Weights of a small mixture-of-experts language model, trained from scratch on English Wikipedia.
Size: 9 layers, width 512, vocabulary 27345, 93M parameters.
Training: a variant of Adam for the experts, 7059 steps.
Below are experts of layer 4 (counted from 0) of a mixture-of-experts language model. Rows are named router (the router's row for the expert), down (a neuron's output weights, with its number) and show model dimensions 256-319. Each number is 500 + 40 x the weight over its row's rms, rounded and kept within 0 to 999. Numbers have three digits each.
After each expert's rows: "raises" lists some tokens whose logits its average output raises strongly, later layers aside. This comes from a sample of Wikipedia text that the model never trained on.

# expert 17
router:503461545480528484489407541502504482506469453473490500440460481524482481498460462432478509499496541462536550411528531539481470502533514453487587508475426458471526442484556456415567512539468481
down0:541482405524499483459598461558539524544469617507474526569509501472521540515516503474439509553501492514509449464558456428507488538520526506475518588552483421475455477511527513510557490489478474
down1:531481532546479471459532488455495449450488539530517493493473527533469510541480490540505550478447508578481528579423439447507528514457532419525541453561494521474513474494514543504535490542489511
down2:470520502508559515524411551502494477516490424550471467452471562515475465499499490518589570446477494527495593421527548533474543492484438489473576493457457512518529527494591526497498446451473538
down3:499517529517472553489512522429473450539544519502501493426572525485492509519458446545560507533508497500477501479553463489531498506555490484503540536511548469500496432447541520511520466531549569
down4:499497550501473447494478546476512574544465497574427496523531522525457481571504519505480482520508549450546496482474543465529514449498557563489509516495499449457456539446541542521477492467492538
down5:481580502496510512435465447457530441529545514500425484535523569462449499515464405541499471512540448493436434578458494489453446509553492470525528430466509477492589502465535516468496524562518527
down6:519523480454480524480494412532483539496474567469500446494496464582515481466496479419476460488556477503551511575464492528561508504479492489466422529500457452505556546499437565543521560539551522
down7:430457488597510456471531511452506451495506504542537464540505524452470492568454552528430477536490475518499522480473536499478589460497517518564549477478535519489555516528508544539533543550461454
down8:549538455519538465473523511442470466496440524444484538482467489464520528516509542486526452497510496508554430495527521474573523513506513525488456485503523518538536546537471511509493490524495435
down9:522559519489499413466502495525484480530444582442472451523511540455519478469497513570468487490513478431540476494533462485483445534536494481524576520521536533508509503474487464488495402502482527
down10:504448550481517525531549416538514479479520475516465478537518516491461429564503526497487465569467466506517484612491456462544522516531484542490468545516394486484514480479463522520574429469514533
down11:491537552477529447552570498470570554463409434521496490509444481479477529456498524454476550492495549493527509556531488461452526539576515438506532507502496555522570535448497566508516463412538487
down12:539451443488505473536487419526525559569467504485424535443393530569540498429492495458520443432555505504445559576528566466392561530450535554489577551554483394444432491502530486397528502427458578
down13:447479548534461433565509471536507568503490507495497575478515532541571510474477600514574474503529520507534500519540501484502556564500500521493510445419449474513465565497511477465484431487474471
down14:550413557526532472420551489430376434587456502517457557530485447534466496511490496500525482465506556524489550460462480524539471446496485425531465476459506558530457476529531496474480522530445507
down15:523577476513508570423426517489535476495483490523494538562577448434461518444431426460437502524440601493523483469462494457457463525504521527506521527474473425501492436461511544496586452487507467
down16:531475532554526461478467508481500495628479447469457577519506532554533546527519518511537498504516495519517524492484492519492524482458565480566510471474471506506468550533494451445470487533500480
down17:460485480469484513532586493474530476513545490475531522463505426500524516595515533470582526512530573542476575487516539522504457430468470586416508505490538527481544456507487464532482549507470482
down18:478522519559581419517485496491510525484537498512555500473575478535491534482535484542567496415508439491490495509491469512476509539459463521501484539481492553519428520479506487554398467449510445
down19:501465487494516601516456554518532483526488514432553463505530438564485463584493552473528605514509579565500572411491513517520471474517550444462484478455460452523507492442469492457485493536549496
down20:476416566511487514416514459474425490448522548478498540518535478452445429496515491501514547513543487557464508534485423501568425524513467458524489516463535504391481491494504472563539460633523463
raises: "|", "-", "\n", "St", "Un", "The"

# expert 2
router:505460500535481514525465513523539481469476518572482482520511514579514508535494457520503490501480544470530499531493473466554529504493511487547478450462467469500505538499437465481529446471508483
down0:454527540511548470456430544449551541529581550507500482516506510521549536520467470425523615521466532488425551479527463541479475497467585517517495547485485521555498522473593519440407521471538513
down1:497396506482403601520486493536512480517499540498517459550526502594398518524462542428488510449484473493532459495533504543484493535565516472433503511478526487468539506552525540506486528534570511
down2:513499468518572511559544476469529516495551478524458528527464482515556496511609436466459506516505498529502510527539531463462500500567480512481422510544521519442555447450478557491473498500503481
down3:563452487441477464503489496485550466429524576524425444525490522503467539521518532519529540478492525524559412510547508522522485595536476419542566578473464465413496451490525492464455559497571530
down4:465529477496558494486558498419462508489509490502528514529484506440462502429500505588521545512524502470420523461437485420496461502535548580449479473453553479471541540519544536523523480479485433
down5:486455499452440508503501480480486496501545445414556445525451518541546494483563486500556498429480485528499471513515528508497456505529512538581569559515542481561511553461524536472561481508482474
down6:494499581496526502467454503486544541446525452446513489563510534394525545436475486467518447453497501505509527482481525592506490535520511478615564520465471467535417497482457476506417531475529502
down7:537484415519479510472437417472541528478464475475431513503419475529512545491549465492515439551479458453460503581492427462445519460509427535512481467438507541480547544438488569526505517537511508
down8:492455475502458482497516464516572509516488386510492494484558517499457475502635535542481465527510447500439466567471562540508490466537536553526510448613485512475498482537436568519472502505475382
down9:478490428514555505520485525529462426490449471499426517525474532459500485463493473527491445539523528503494597512497503516518508437494514521513496537482504568511518467480545516502428454475500454
down10:491492461488478557482529482466531493480525508556541511482502483506543470521537440526503569479514519559458504530567532524518498519440426528511483560425440528503491467536465478425525532515539425
down11:495486570522445553509501505554518528518536542518521473505557492458542403577487549493504476518449415477506518472471473473517565530511504467539482551486517512428483554549568501437479459515520546
down12:596532516504503469484503501476494523500463463520480497525495450511519416501495493477584542474562517439545527493496521530458469524524489438576460501514464489486490493506520488548481532539516520
down13:412520478543476465575405486481501538543587546469506602547518461498535523479492480529521486520509544471550462547555496611495474537533565522460526466476523487502509515502477493461525482378538572
down14:469520556509554495530544459492558462466481527468582540456581526449530507531451547527486521459492532470447482497541441530462530530552460526464585505449502511475407479516526567453531534536429447
down15:539524548467531510511500451472536518483522396507479507498537527481469452534547550518535481467545519549534475544532553469490549512478548471463511525521565591485555496443560504512490581499530530
down16:507502517516421560501531510564464499481488489485487406446538539462464479455542547572508441497554448476518475518415460461536589497551501509469502441504502445492518532473505471430500512598482460
down17:493393485477479428481513391418570458471561484500523460516425480532494483479474426481455534435522527441553544638591558454575488522496475508527503556540546583521391435524487467466460573479509505
down18:429552406473445522501421449491503453437574564508532552454561516409514447475476494486610431497545456477460517493459522564496493470506517517517532559501521483521439558458470419485526524470474511
down19:487471492444501567476431486508495428538537471436480483434450531529532487450515458491417491457502461450477492575518457537480484493482508451509550478393550437515533491506579454570574467564456380
down20:467541514582519431475474512609532538529398564523477560450544517476429505536454574541480483476485506492488477490515519504491531511506473470460499509508557453405521484544509504521429569510509571
raises: "\n", " the", " on", " a", " in"

# expert 12
router:585497542553525491504511612562589502491443510525524503526447440546414497508551468475469554527493474492488585454554570518485561499491634559475492482524516501455513486494448498494508508476506444
down0:503451536566463459457525416459488447508488489461516564494440426549521470484466522528479512481510476525498470547463470539573521490468450473479522458538539489550476549509527535459457513572456527
down1:518430486459553497509561507454520472542557548498512592568517574547503588524525503572470562462438493519537482498488518495512443543442498560553495550522530581454526462506502505434538520519562459
down2:502523423490486530574448473542535538466475408542464528465532514552488512407510535480504498502531551497514475574483450539520481484499525461476522508495466572510408515542517402502519496433459520
down3:484414455537459433431466507475504488480493551471444497446521560548400497479503515453483514438500529469516448537429450503559558499466499583517473603512486500468512489461504477553444515439555493
down4:517481537519493530514478433453519525582502520430541525474469496552573452518425515503479461548519532502528441582511408538469533561538501497523466517437457511544546542472483518505473547500490511
down5:523465543468558521554563434583457533496478526521504519473513533505503573438472565514519496516462519482531484522482572462447410483555457486533501498476488589508475450504507527506462551519556480
down6:549476482485558532565548496496521467504495489614512537507509556443542492470493496500510500533459523493487532560533529422521481534493527573524442487429469517486512570487560473528526463504513525
down7:488473426500456555471488479540565521467481418521443592533520506459437545512471535436522418499541539447542470554493513518522527465424443526542537525413523442490531478468475470435470480527560465
down8:540585494506545525523429464436513487458514524413500541457554408512471521510498437515497528472554609476473440534573509460541505496517466476437464416545509471551564536462492535509496529475534533
down9:516488409521483471542548485556481531461484517511556492546514472529523536497515542486559548537487477525464474495480531492500499407478494513476531445504525459527461529485478486451453481515493528
down10:493466505529440465521458510483497543582531466523492518440511538514449503527488501406482452529516516466451490517452465473488486483529453485470504501524458554516515551477499476537492438527570506
down11:442581556521495483515499523421484461476503493471534456480522476458533462534436527453486443570486512450525481443499484521483512444499518504463465557474479474504521525581530481533509465569501442
down12:485504504486517578486521460517447524530533484576532494494565446486478482508495552531427507496484504510453553573426473470494449513459522442522440523558503486575577521522488558486498467548475442
down13:454482422529503516493435493579471529535484551520466461477540548541442519535440522433512526536481527531512503521463478527513515487411477466461491559474479504522543508467560528544526477502529522
down14:526482489510508498478505421463478466530566547504484579564522459552547485536489565489482539498422495458453474580535423472477487493436453504511442508502489550503546492452500516503460518414517463
down15:514495494515437492483460441431508451555542442485548590561399513571503459534528545504526469527489508548468496589475501504492444499489495542492471513459557558483451452446481551536517483496478593
down16:381498504532462565479458498509546469525514446510507555486585513574494545509450514544515532488482503504532521472532432462607504508470472505520446513570540451512476446559431528455562590534464536
down17:508526538507514425537511516490500554532535521471486503507521550523535478479526434454525497479467564572447549475514457566465517505517551484515493489480496492485524534484499535454487502503476474
down18:518561620512458499515452483452477485528481554503497453428545559486511488497524439512515479454531477505498434482465487619434513470473487549480507506434444449541519500503466547443475491547493499
down19:503577572467571499525521503437409521502433545461490506519481495445510434496554515568463492611486528512523487508457482438501516537514435492534549479498477572534576530494517513584517470546491465
down20:539475492460556489511533503499499592522515488492512518537483518468518513502552479519493525421557461450499527542525512527467448450501549415509518427452443501484564521452487495520594539468503573
raises: " in", " on", " with", " from", " for", " of"

# expert 26
router:449462572535498492383452581470479530433504489516443513441527466445502438502478442534475495448534520535500481441550447520524494436482527481469424478470445429484544432469458542462459511494421417
down0:506513431520497574486575498542509496560496436453448512493491479494538516467518475537535449537535479453473518485474449501482512525443439452472492597455465548466531504479520479562542593563483489
down1:511541526492470513525440555464512520540464514456542596539498422559526461489488545514434434596550535461518501440519446552499550565525512475444408503488436445457510524500467549541450419491527528
down2:495481425506491502543492504517572558543494517503493541440474516442409456500438539529531538438463477455454500514488484477575563490490496534491419501431518557517500489469440532505500465537498484
down3:530458509447526507535524487514437492543442534513510495490578503520484518496476406480452431487528432507475477501445503500489481596568476560456515471484506508438525525523480496471613500489474468
down4:539523465506491428556520541531480567526484579571510497445563587458581478508500530386439500415536512470463484446487471458438464527436496479482447475537505435539541435428449520475449499434537440
down5:466485496478498539538521513490553434504459501406474566461446541442492537549559440512510564475433471555460546547544529446516538551510505492475523572490524517494444494527501486555462522475510508
down6:498395511507401460525512564493525449541537521454451478555545540557552542525525514517468522447417510484512472449546588573532613537521518510475553437520449522444488503562530562553456488473485542
down7:548478438527513537479552423462537524508493492535539511498495512455535491550487492479503436458522471443509465506457515554504460554536489542492542532458484500567478549508445534480451534548454556
down8:450445463473508490469530552461556491493529487510492530534509428445498418433498535563499475546500557416503543372552481483495459526472426403511521447473510452478540489586437550549420529500518600
down9:552547496546479520498468576488566481508510449501552580547545557467495474497463480445515451478503413534516512512488516498595527564446534496595506515497443505560509489442460434420482504511498517
down10:480478537533482543496487405489502531498491529537516534556467536479509521464492485526556425540502551497489451612496517502468502573491487598458527431465537474517573499483463526481462433413528504
down11:516483532550528493466510415495472440432475509458417510509467534536575430463452457537493527456503483520488505568456526435527480500524435515551467536496502478484471506557413460551457513521497475
down12:521509487532469494528505471431501569505495470527495578502532496465550489436520509524559454475512511507431468573470456521568476459543453551526473477475557498519566506518435501473565475469432501
down13:489480459459572574428437544495500510466492543413481504501516451490507499515537471500487568504486529481454477441560470498540472453460501528466449504490510484512523528551500506478515469492512510
down14:522449511482547510411471548651448523522480458434556467453528489496467490428470469520412489497405484467515510477482468549525519511498501518509501530510496489464579506505462495487528527501424525
down15:528548473517450521508489490572473524498481531505455618465487482478420527513448564498556489538518508546516466522545519537490506496458528474481518514454507521559427505493568523509527414516522401
down16:498432506496518417566525574486535469509521512514476482509508552459564451470532515452469433518564477478466549419596516583457462515545467460490515556497514475500490508463465518493520598452482537
down17:527558523475504504525532520470556483571529462496501517519520469463543548546467522465388480493514531529467488454474493550557509568537524420508469524520506542539462490534473422463511477463495492
down18:468455551468521511475492421471544477474495486500545458460464476457549501495539487528522467432442496516503540547555496544471488465499466540517520492462558485502486472511515427532488449563485559
down19:560598560585477484473451506518452526527515448546516583507482521518587532529372529461436577548537549521502459457454508471441534536499444466564547545517501505445482491420483437415526458496534512
down20:564529413520604404475447574494558522489472459481504526452488516522436478478480494466528411494483530485479469421534539540452544452447506463482466415552542550502441559469459582487558435465495522
raises: "3", "6", "5"

# expert 11
router:528445553441555495538493564525510520464470499482539480484557485516447501498542469470486556457497493408464541509531443479563545550520531544480510463415501529510550477468431512522486478544512472
down0:468566534478531507512461563482462475492512501522488499469532505582447453457450481550447486506552450613504467493526479459539531450434464477474459538535508529462457483533548555474466432544584561
down1:514488528465510499446554496516425497520425538592514535603434428501542446443464538532446443521548499531457448503551506469501482541438502479468523516463591422549542514527543448473500506575529498
down2:450530543501466475431487448555513499546467493488476529516438469510553444491444535505487455533546469578507493584484533503491499566569439453520391501493439414522497542475530505562526511503485489
down3:443540427501515561487552459478530491527522455533496492519482490488464506447496508538547485514525595473526507596500445493474440478484496493480600529498497574481586461452475559527484515536555564
down4:508569498475497516450501488411500495548476539554515461493588490490522515472487523563417513451507542462461467512523496452496454426522479535533546495571442516449530487475504509445448578550598498
down5:524484486509529482497442333513422439579462475482513497596492489464481490534496424496498440465490339531464523691498442516474489539477430464514512562478477432493506486542488466478528505497467532
down6:505491600510524532485597451492498535527481627475473467496499534429508595549524516473453474585503539502469448568465509431453486501518437472529466554546513503553448484492520461531467459551515546
down7:521491472440455482480488554402486485493475506530495493400579482478453471536485552469539487515453462454518454478459536538499439449510454516444526451457542492500528447516472516480490405512504512
down8:569502516597491531494519436456487461544487535481482509551455459550496453528495524441508508551460459504463487572515583497531488484491485558521407508490513514508508497490519531469508484511567513
down9:474489541439529484470580466436508542463499495504565498515468497426560567526456472551500471497480552408470538574474474473488463546519501481574446559542533488555515525531459446528456469512491486
down10:487472519507556423551496446533456474472523466480500452483545450482530437511529542429463488461489493495497509570498578545455482556491507544484455539456466466540568482438509548599499570502465472
down11:517480522602476471504511514511552506487480447528547463498440481452445472546521542527488537487438575461495531517497561466547464546467574521511504518529533512549484451408455530437487526581470554
down12:495552530477515478535519434453495467478422455450441511542508559438559541516521444498507533501512556513498547565562456460433456472491499502469512495516469550449554509516459537587536538477562561
down13:527516564426475549551519445503485507462482528492479440462546540516456576465478484505533527555439487435522556561497473513431500464509446598524486467510529486513490503533455503538489474513491466
down14:464476538515539573510499499624514561478491521483476548504494547508500473499523448458458505430516441569430485557491481448516430557492439476497467507482485538552461460494555548510480447515536484
down15:532497498510452465467562359548509504512568477464514482572411488512440501485528469508460568498448505436521537661461507511612469527511445516489522521482475502506470499504484535528526488532431557
down16:507505518473471500566531471450600514499475568545537465489484556460482446545438570520468523464508507491490589578552498466552545532496533593494554521533470506443500515555498506495493481444481461
down17:422487487485520458462534487535498537469454436445448455513476485440506498533472492442471534461607466540481496536480502524548544508562444503546527481568471487484471478494441529531584499444549490
down18:534495443556457435474479554555475516469523567483430463402539488519478403537467546479464512521464541482513525465507500501548536496542541538553464493471463502465511514537489510514453514526547500
down19:506511410441509515437510416491445481470481444483513518444432494462553535502486523452508463452500459497434485615408508505497519580500439543568493479539460484442473517510505483535556402474529475
down20:493546542450526537552520449472531459423526465480484504534504465412483469491430476531513474444525522549456511577503521548489488440451483481422533578531402564467528549485532571497502552465517528
raises: "\n", " The", " In", " This", " It", " On"

# expert 7
router:517520477512505522512433557490493502489475496516547460561513519509448519549479467531458496518462574491452507552596460549532460495491562519552475458470537525458429484510561495570504476442492499
down0:483459508457560501453595541500483509541538508487483544437531481517532459550504509495511508485520566524517478467425488498475459510486462473495518517494524491507518442464461434490461450502476468
down1:518532471466449493515514514543607481559552436457552449459513530477494512507503552542495524412565522526503499509492481507509492466487471507503459578449508503528501443510539557561467485548498483
down2:459459526526477454479524499499404486491494498519465476573485514470537446503501480482473496500462508592501445518584523463496467548494498522475525506498477540568518492516489450483495510487451470
down3:583495480424471546513509537528512478463508562539499561525547493594446420525524444464529492488507437487518480421482526472484517479460521470513513472500483463495533476456519517580516510392424474
down4:533483585483491479466440619439589555540514537519484474462553539536480502500498526403513511462461484475494467394551490467498495547507423481396505478444557523544554520501530451488450489483492515
down5:509509462493474485521504529537481476599442389509498576455584510452500536416428559495518509465470456450535424472459568483516501527492434481456529537441549542553543525480488505487552468451461491
down6:509459586495521522516483518509434494535446494592446540551523531487548509475514464533457515517540478501515501544534531491508556521503493507512516489423544501541499510496414549452473496463516446
down7:519470553523500574590518451528451537540511479549484565547482446581560538498455510426481518493452547459458554558425488459512506447538419497489515488485582487454520507491443506464502506477545424
down8:498447400520547497515548474523502526515480510470475495567387479458466529440511431505519546474543483529526539540514596463488489518476485522556501499548499476529521511460468547479552446539451574
down9:532460489553473473516498549378489470535462490505517577495508522580462485511539481480486524458444469489447467433465554484574545449492504530506541537534565479618465533538449490547551487477517419
down10:493505501536594561557503404545508555486530527472472501477391526526519508459504539473511562519547572526532490572516454452478555546471522557523538527537576431508457553419530555487477476606504452
down11:449502505495449533440484462445417441479476443498499416501457513517469536469488478462540460480518479465606441550546503467511429525495474457499512508449470490475475603520526495449506466482494538
down12:515490432559489496458416437564466505510487438507509519501570477473498496499500522470534504516447480515488492604537484559478565497524481502493454544508501528469505548542549576541459500508484510
down13:502554484541538478509375476452485466520541527503543511487505476487522503468481482441521522475532420495466500523543426500482489475508590488488512532421579504571426479459521522535509536450454513
down14:472570520490443499505505476456567532522508464449545540486467514526533517521503467454526512483522503474541576523460525449449483562562515491460543449434529458455514502452454506525468456561464379
down15:464541549470598485475477432540466510506526483496503576593452414585586476505451525452478428533494516489557438593463477555499487453532530461483424574496602540494569526488460493488506439460551490
down16:424475541503558541539523500547516533481601447481463491523489505498469502538470527520557535465501496515508567492500493444444442545496486557496498451575552494475572537578492486441470496506455528
down17:442496467470459477547497522568574518455481469461490475477508490520522524544500514453451491346620547549476504540550503492500487505495517463497521449576426484507501435564519487518467463472494464
down18:425523505505579526499479482505489453568553532528508568547591502517496483499511479462509516532459446503480488493486491488511502487467547474515552537522445540569447542468514598546512554548455503
down19:531590465494530469461445493493504477500464525511510534490536478495596471495492509415474571539508577398488463526536424521533524543454519512482461485488417496493592601524533469465499518577539501
down20:479494489568458538480432474525571507505456501505544511432528477458497502441462530496569477515462493461491518543499470504504480511530535525480476547549490457467537494529458459546437451460429520
raises: " the", " a", " an"

# expert 30
router:534496487508553534434466570469498519406475578447570475532473427466485505512495436510516493466488503511517511463515425487494475452486518529532511515459488451490550436488475484507518495545487456
down0:495547493506540481491494525546470510503512532616494456552470519522520481530475489434480453565528518494479451469475537546510528423495538566559515535527482480603502463480508581436538445497522514
down1:552512555465528525506465520492522553494485506563506494518384498579489533488433518481486515546597525498452439512535527432424490493575523425500537443540491514474481479478512507512510525462617540
down2:581534442519565500475528511502475518573454488562517518518546497548397516470479466538465556498558488429436437494584500511375412485469543501532489486500434470490549455506498581507474490447533496
down3:482542494380540527505541468495460547518482430379404475516534470462546500534454480526555485459607488495474455485496477537534435536531485416537546537501519534514462534497565479564506480487555520
down4:533490521504445475504497481561514499504491565510477523516545586565537488516487541507496572456491423426475512495540463488451512524537416494500562521560523518488504483434462489410509547503485483
down5:507544470457443498510484538538487543519549469462499550521543500515510482612416490494505501469548529567507503488507470569484428481475542405519504482556518555507527469553529496502434540535471582
down6:436565462484463464484534551492506522544513466491475547546495479543467516514569596567475511518450509532515475425461539505534505451438488550462506478485477501458514518494503506488507558513430421
down7:487522598444438526507465609532495525475506474508477451442593472473502460494535459503492517541473456494491525404455563457499481490487525516505492520500541457516461503545475494526501499475449475
down8:586496468515526453560520483524485501531492452525483477510532482516513514559567442420453497582469488579486553532523479479459539489531496497464526550473442457517420504523476494516486531507465549
down9:495456426532482535534526469606498518489557473516504489439514505531548488516482477511442455486474472484536515553508569509501516476446567545442453510444530480551432589437504533558560480462502548
down10:427564475453545529554443525444473555492482452496517493517588512477519485489529513525521469535420489481418505467476441550588471436472489501500502438520411485507471493597515449458504473509480542
down11:507517467474479483416515552506435498532483511458419488525445565496547459475517515527539462526513505557485516443447497500546503483454460486507527462479430606507549510494557523500537457470477497
down12:438416484456521496481446492530495473439530542505527488533573508532512553465487492410420484524471511549565514498475562487461451507546492525466540563514483457518388542502506502524536490522499535
down13:493555546468505530577454521579450485580498563500465518476517542544552466505455508492490446528472483478475507497467475458512517497548536503476471567515458413508482522508470545552470598488529455
down14:486556476498541517518499475488487494481515486542554558515545504427452545518554522437518475446414476502491499519480484518475489446511539548458470518469492524501449494578576513504475455496461426
down15:548467471507524499554495474487488434494477536525536548526537485478522499511567452535455478504473527523479481542460468465452473491467534520479550418524496437520478479436597508489535553462471453
down16:507485503472486470473487494460436475478560526438464508425486518495552516473446497397550434471496468573552475511512459513500476468534539445446486538538498510521421536579591508532611493460517519
down17:457501573474460472510440463509518537476538497504520582560513460564636469487411573487530531440528525479500472582531579553558493501421498463514548477499553507564502459452506480489424453500499521
down18:497493546494445557461538505466472489471483492435537547465478509532491447610418439446483459457552502555482506542449485509468486434425558568520533511520490465500479510493481480427476505549587476
down19:524524404487451523551550471556469546477495528566578455490466523502535511482571502522459516542458419462467442507477552488464527473505490529542586550531498541505515528517499506504528501503466491
down20:549416543452434469461464426480532494585421458544486489489497517452506529532533535570552537512491511465539423578480506453485522574545441531560525472560520510499544492543501498483537522436454519
raises: "att", "U", "ish"

# expert 0
router:536548533539534501506447559542495464453485477542518504499561487505501505472539455505515555419520535517487560543516515510492545475513542497543514504498492495521520526503501532546533470491531490
down0:493521418525445495473544479524550558479428495515556546510590536522517495485492497497503469574492491503500522508488476478551496540566470546509530448483574456452429467533466543558500516519464481
down1:529430510491492510536509508551451532549435498487513444474510438517475483467570525559493536570509574624554464514491551556478535522492493568533575457494427498536503527522452591447572474482480496
down2:540524473556554528498490533500529497471544551513526511435579530527517583465484537516515453524540475448479509448431567476542457499494508498482481536437483465472461442472516524509480509481560457
down3:486492498482535528477491493509549558452516498497452492461486483475464531504468510486514507541568471547488417495483506490454456409461504483465451497484527486522443474468397528506533531509478583
down4:469553408464457560489476483512478517469533486494495457567492465463471484466484483470470527446516540546543426486486425525487529497466476508501493540529511507576519448486530478554482478494513646
down5:538551454463420497555419509430523480478532459545607538526467545475471493469520501494436477594564525493464479510518555530499493531540562462499471467481553463530495520499524509434471518466471524
down6:464543435510497522534534495508556479460508519481480512549392520483459484558473511469499501458576507444541485498490590526522487528528514468464514512512450490501523514454545444511535506517484510
down7:532474535512536522473467452477479502476554498559503493519468485494564500477482487431486459478454475500539505509482490478471506521452425441493469458537547488500506484536521528448494484481486463
down8:547508531460521516540503428540553495538541495482588492432502487588502463475440506456574532539581466486496509583511543593560506539501469494522500600540438477507499475525514465447492477509520432
down9:505461543530522476565494467520398476468405556532451380459492446513496548449507465470487488508447556525536535509463538477457552545520474510466520413493540485517560524499496485546541437472513476
down10:463471526539531410586467580417456491499513467522450496524538524410468550527540468539508530490545477460484513440460575453574566477543534474434484459462465487526491500520493462501490468454443529
down11:491501536445499514452483451558488528459535442560504528592507450460465446486468504475504445498495463514522471539389506607496467557503432520544490487527534553519483530476496493483464524514524503
down12:401486423454565465475473539459502526529502547568492426455463465487546447496494518475571476577506507534422497475414565585510537536483516502612485483521559424534478518539574457519516512483473447
down13:468542480446470482499515523466494526479560479507490519518528505471479455444450533473573442559565511514495497477507476543480442482487474472526482462498449455515508553499562472452490481511547495
down14:529459493475508543466548454511478452554506482522550536556443565430504509506553508535510476491502561484465482550487530510458474538500509483500535416533528500487467504528526620495474469499431521
down15:499454466515600523534486473553566535480445506463474514496464474425586499552508464520525481484501479451538488510479512552458499478456522551505492571485523554472460561524548445528453510517517446
down16:461494546496454539478493417460534541518536517522531493464481569452449505541528540543515443508514544491496466584599574442487550462501571539456534493515423534544487524463515471502561502487439522
down17:475494456465499494431457442485499503461513536495478496514536435551422501429494497405471478513475471532451540605451489444534512528594482514498476523535479476472508416523528504425537598507502588
down18:402489448399540452522467454497461518442478525478478464508559466471514459508539484406535536470602501608509523542394529502541551545543496516485544485538467467486505457502467496503522544499436548
down19:484472467514474526513447550543465424500433482454525475473419579491507504571525535499509456457475540517510492448531457563508516531504582462528486506465482534530515481500477536479427566463532451
down20:562473478478505551541450535509515523499507501510528462466490509545508524551458511495553415505520535494483481463516577508433496489532509484461480411534498509491555502501488526458502426404485514
raises: " L", " and", " to", " in"

# expert 22
router:514490475482541500471462514462576502468549561488547525498602470470507403547544471492517501481496475485503515488551511513487447533447498449529472518494537484480522446437426496500480495503460466
down0:479541429452443482509470605485539494511492500462519526558494527450493418479470500424507484512466556535539529428501505480450485486420522524475500527473504539565475446384487454425550461514519425
down1:501470487508528501499536573514493527554540500481504468528492538435509519527544575510430540471525564502489516404507457414539471481471538511470545487555509581552516488461539544549467508475407564
down2:557487486491524502532509511454390464533482493464472462549492479502494495518555547479503516459556481512487477505543528505527521514491457464535453532493532522441433496526543483501580532565533474
down3:421528535438553558456546494454491465459502437517472550571512480464561459503495510479553501489518505488473446531451483510507530440456472513564475507477415464476550489466584489494569505544504566
down4:475472469459378525479508491435537488492476471426474541485499479546525454480372413493507517485519479460428495468516502474482442588448502489563546563481523536471530470525408509454533515539504508
down5:519494510517479482481537617479525515517502590559546459443533483470473502493472463468567538522593437514521522369511507529548487490497468493466476565493518484527476542543604525463587575437465572
down6:462499550492457531401425542503527487518504498471430485489543478540419417505551486499536559582457531474512500432505488493511484461467530491513454418539522491442536487576444504481529531455438532
down7:452454428461485437523562475552529483534503466521493510472385527507486486538479481481550447451454493522536463576501531539564488441563443469555516542480419550512454510476523539504486435528578580
down8:500452465458505489531471539436550466543533476495436486379467439586516514521481572468497524504494553476484553477525534489443453515524556461412522496549562504483426494511469494459446555448537465
down9:485476577477457505484509505494469504555476438476409564502540571496542474576449547462528503435567518494543476476521542439555532469528529482477438558559449515473463394484512507540516571477475534
down10:541482434465526502476527519475524504530500502436603542483482506568457412569497540545489408455505496535514565452464493410450514529580512494503456497468552483479472512481469520469497470450550470
down11:470532480495572459583487519463480508492515444460435396541421483435515404460484569527496521445538451540517494478532522532533460493445463513506523464586546513546533515487464543454455476537576453
down12:488532457522498440511519475488478505513534596493431515502522493503445470521469502509570484452514412507508502552559417539493522544483456523460441449522487505507527513487494487443494497451504420
down13:466544510517460445474469515452472558489490437586470494586555501477506472515505455504518449538545513461484464484494552539542485542396459533444485438482553543439524502547454536540447507491510515
down14:506590511492526499539477515439523489515519506466498530574453547491503484471534475436529475521477467466466518504481586498472519512553476549568463535439451552459552457530469509515380485548499497
down15:462502532460516584524452483486568532528490556489442461561510514530470465483497457536506443529548487520491531479521500553456504521476523493550512436508577479515518498524477508522449543546505545
down16:419446481524505517533535559498497544537448539492446582518514505496506440560523487453507528476457562510511533424516457550462542507510466559525512505496495514484551520500529513482524512581504528
down17:450466458506482555515426522520532523483465460543497546509584461499483543509500495467486529590534487540542433466425524503558469492539444465491492484482570543471480449548533486507493489473463459
down18:486466468424516462495445542563489500408528505521467519438521542495469509423480492448555445448494477495539426436474512547496533475554535508521496533471547422445433543520573499602493455491531462
down19:519532500522463551538475541478480494482503523484509556486446546535570585490442538412456544462558571517601501428497522494490502526478488486518509489487469448543566473501533513519499476544512476
down20:451526500490522506489445521501539529462471461489464494434452463454482453545476547480543507519491468495549507428506464447459456526518542492453483417517480515489513452528463512454526494460546450
raises: "ri", "imb", "omb", "ales"